Below are experts of layer 6 (counted from 0) of a mixture-of-experts language model. Rows are named router (the router's row for the expert) and show model dimensions 32-63. Each number is 200 + 30 x the weight over its row's rms, rounded and kept within 0 to 999.
After each expert's rows: a language model's description of what the expert responds to. This comes from a sample of Wikipedia text that the model never trained on.

# expert 15
router,208,181,158,256,184,181,233,300,187,185,187,262,239,187,202,222,179,192,182,228,205,223,191,159,186,203,186,270,195,176,208,198
What it handles: Wiki-style formatting tokens such as =, ===, line breaks, dashes, pipes and digits in score or statistics tables.

# expert 26
router,172,169,161,286,217,165,217,241,172,199,206,225,169,170,181,188,194,166,160,196,167,203,162,180,186,176,197,272,211,207,209,202
What it handles: Final pieces of personal and place names, often Romance or European, such as os, ius, ico, e, he, plus Los, Jean, des.

# expert 2
router,201,203,185,267,179,167,253,337,216,206,182,222,188,179,200,222,208,172,156,222,171,162,165,165,161,171,214,205,181,212,194,176
What it handles: Prepositions and connectives after a noun or number, such as of, about, during, that, plus colons in times like 4:12 and table bars.

# expert 1
router,193,208,156,270,201,164,225,288,168,228,193,191,230,216,167,214,173,158,173,225,201,166,171,164,153,179,204,254,213,212,227,202
What it handles: Ends of place, country and institution names after in, of or United, such as States, York, India, University.

# expert 0
router,177,200,172,242,185,160,237,322,202,213,195,229,199,211,170,204,206,181,175,224,183,187,182,171,161,194,207,237,195,219,230,193
What it handles: Bare space tokens before numbers in dates and table cells, plus nationality or scope adjectives such as Roman, national, Soviet, local.

# expert 23
router,194,201,166,221,198,150,205,290,154,213,161,180,164,187,188,190,175,193,175,220,177,211,163,198,157,190,238,271,202,197,244,211
What it handles: The article the before a noun, such as the following or the original, and pipe separators between table cells.

# expert 21
router,203,188,155,280,192,155,196,272,197,222,203,226,209,212,197,230,179,167,177,207,188,198,214,171,175,177,177,227,167,197,208,180
What it handles: Table pipes, section heading words after ==, non-Latin script bytes, and auxiliaries like did, can, could, Now.

# expert 20
router,193,192,186,271,193,178,215,341,171,218,176,220,225,147,170,198,209,190,182,202,196,183,151,182,198,194,218,255,211,216,202,195
What it handles: Single digits inside years and dates, mostly after another digit, as in 1994 or 2018, plus century.

# expert 22
router,196,219,136,289,192,133,241,255,196,201,184,232,228,180,193,195,161,220,162,173,235,146,173,226,170,189,240,244,158,191,205,196
What it handles: Line breaks ending table rows or list items, and single capital-letter pieces beginning words, such as F, P, G.

# expert 6
router,180,188,202,273,170,141,254,282,171,192,155,226,203,195,176,180,169,180,180,208,194,202,173,188,163,190,202,268,232,179,200,177
What it handles: Common nouns and noun suffixes after the, his or a in biographical prose, such as part, interest, role, columnist, -ment.

# expert 3
router,179,212,165,309,209,160,202,244,162,212,209,212,196,186,169,177,201,193,161,192,177,202,163,165,154,170,198,234,183,187,215,181
What it handles: First pieces of capitalized proper names and foreign words, often single letters like U or O, as in Hel(en), U(ltra), O(K).

# expert 16
router,202,187,157,242,189,140,222,274,185,211,199,244,193,181,204,215,172,170,193,223,201,203,161,204,169,207,212,261,211,234,212,175
What it handles: Personal first names, country codes and positions, and numbers in table cells, such as Jimmy, RUS, FRA, MF.

# expert 28
router,203,226,172,267,195,119,220,276,197,207,166,208,214,188,196,194,175,185,210,211,192,195,195,208,155,156,198,254,185,209,198,176
What it handles: Month names in dates and pipe separators starting table rows, such as January, November, |.

# expert 24
router,227,185,183,333,204,185,209,254,195,188,155,209,224,198,163,206,173,171,183,231,206,191,196,175,165,206,208,243,219,243,163,186
What it handles: Lowercase first pieces of Latinate verbs and nouns, such as con, ass, res, decl(aring), gu(ide), requ(ires), trans(mitted).

# expert 19
router,166,200,192,288,180,170,192,264,194,194,183,184,188,156,167,201,157,193,166,234,164,207,149,193,150,164,215,228,177,179,252,209
What it handles: Short word-internal pieces like c, ic, od, uc, Br, Dr within names and words, such as Bicester, Snodgrass.

# expert 13
router,193,179,182,269,187,178,180,272,148,191,214,201,251,182,180,195,180,161,216,226,188,183,165,209,190,193,182,213,185,204,218,196
What it handles: Hyphens, en dashes in scores, opening parentheses, sentence-final periods before paragraph breaks, and section-heading closers like ==.

# expert 17
router,171,205,189,255,188,159,220,289,194,237,194,231,191,214,162,195,192,192,155,250,155,173,188,206,168,171,238,235,170,222,193,245
What it handles: Determiners, possessives and number words before a noun, such as his, their, its, this, 's, two, every, second.

# expert 30
router,197,220,159,287,203,178,213,291,206,225,195,240,253,170,150,181,161,157,210,237,198,193,177,166,158,184,173,248,190,210,207,195
What it handles: Commas, and, or, but, semicolons and closing parentheses that join clauses or list items in running prose.

# expert 14
router,192,201,179,236,201,129,224,261,192,188,210,249,229,156,176,212,159,189,155,219,212,167,169,176,152,209,224,247,224,198,198,179
What it handles: Head nouns after the or a, such as church, station, bridge, museum, version, plus digits inside codes and dates.

# expert 18
router,149,192,181,301,192,181,215,264,202,174,193,223,194,182,190,228,161,201,202,196,182,206,218,187,192,184,216,222,187,201,210,217
What it handles: Sentence-ending periods, decimal points in coordinates like 42.52, initial periods, and short lowercase word starts like d, t, st.

# expert 7
router,232,177,171,327,189,202,222,324,198,203,190,243,218,160,189,244,161,162,191,221,197,211,190,234,165,136,185,240,184,178,186,181
What it handles: Field labels and symbols in infoboxes, taxoboxes and coordinates, such as ′, °N, Genus, Born, Fate.

# expert 4
router,221,191,192,263,187,187,229,356,164,198,204,265,205,154,201,192,205,209,180,200,197,185,159,184,174,185,248,251,215,215,176,212
What it handles: Main verbs in past tense or participle form after was, he or also, such as played, used, released, won, backed.

# expert 9
router,199,171,169,343,173,141,215,219,181,208,196,258,225,221,189,237,174,162,228,218,187,220,196,183,142,174,221,244,202,207,194,231
What it handles: Single capital letters or short first pieces beginning proper names and places, such as M, R, Rh(ode), Mir(acles), New, United.

# expert 25
router,182,170,162,268,172,154,246,325,210,229,186,203,204,192,176,200,170,143,192,197,186,205,171,168,159,171,203,211,173,185,180,172
What it handles: Individual digits in figures such as vote counts, dollar amounts, years, dates and durations, mostly 1 and 2.

# expert 8
router,206,221,161,246,200,167,228,280,234,207,220,236,179,187,221,239,167,170,164,201,192,206,162,203,166,190,197,246,189,213,228,171
What it handles: Pipes, semicolons, dashes and closing parentheses in tables and lists, plus nationality or role words after birth years, such as German, Spanish, former.

# expert 11
router,188,205,186,290,169,159,233,219,198,222,195,223,198,196,216,204,185,182,187,210,181,186,169,197,147,186,201,253,171,228,218,179
What it handles: Early consonant-led pieces inside proper names and taxonomic binomials, such as K, Mic, McK, Kr, Plant, often before vowels.

# expert 29
router,189,181,138,273,182,198,264,329,205,206,171,236,184,230,223,208,182,174,213,234,215,177,211,186,170,181,199,247,194,197,202,195
What it handles: Sentence-level subject pronouns and auxiliary verbs after a name or clause start, such as was, is, he, has, had, plus == headings.

# expert 31
router,208,203,196,267,194,141,209,345,173,197,213,223,184,179,183,206,181,180,215,197,193,192,148,190,174,172,206,244,216,233,191,160
What it handles: Prepositions after verbs, nouns or commas, usually before the or a, such as in, of, with, under, during.

# expert 12
router,183,218,158,286,205,171,235,240,198,205,172,201,155,177,182,191,214,199,199,240,183,209,148,195,140,211,196,259,222,198,177,195
What it handles: Capitalized words inside names of organizations, events and titles, such as World, War, Air, Grand, Cup, Central, Commander.

# expert 10
router,160,197,176,301,216,180,218,281,185,206,176,213,195,158,202,207,201,167,191,171,210,219,171,225,175,181,163,246,180,167,214,179
What it handles: Indefinite articles a/an, opening quote marks, and word-initial prefixes starting a word, such as sub, un, re, out, ex.

# expert 5
router,197,201,160,295,215,169,228,228,192,211,166,205,229,186,179,216,209,179,143,217,219,187,167,193,167,237,211,223,214,218,209,201
What it handles: Word pieces inside romanized Asian, Slavic and Middle Eastern names, such as Kh, Bh, Raj, zh, uk, ō, ā.

# expert 27
router,209,180,196,275,193,188,234,262,222,202,203,238,213,187,209,202,198,163,197,197,166,207,170,190,173,170,200,252,184,224,211,187
What it handles: Words in discography and award listings: chart names, Best, Albums, Digital, Peak, opening parentheses like UK Singles (.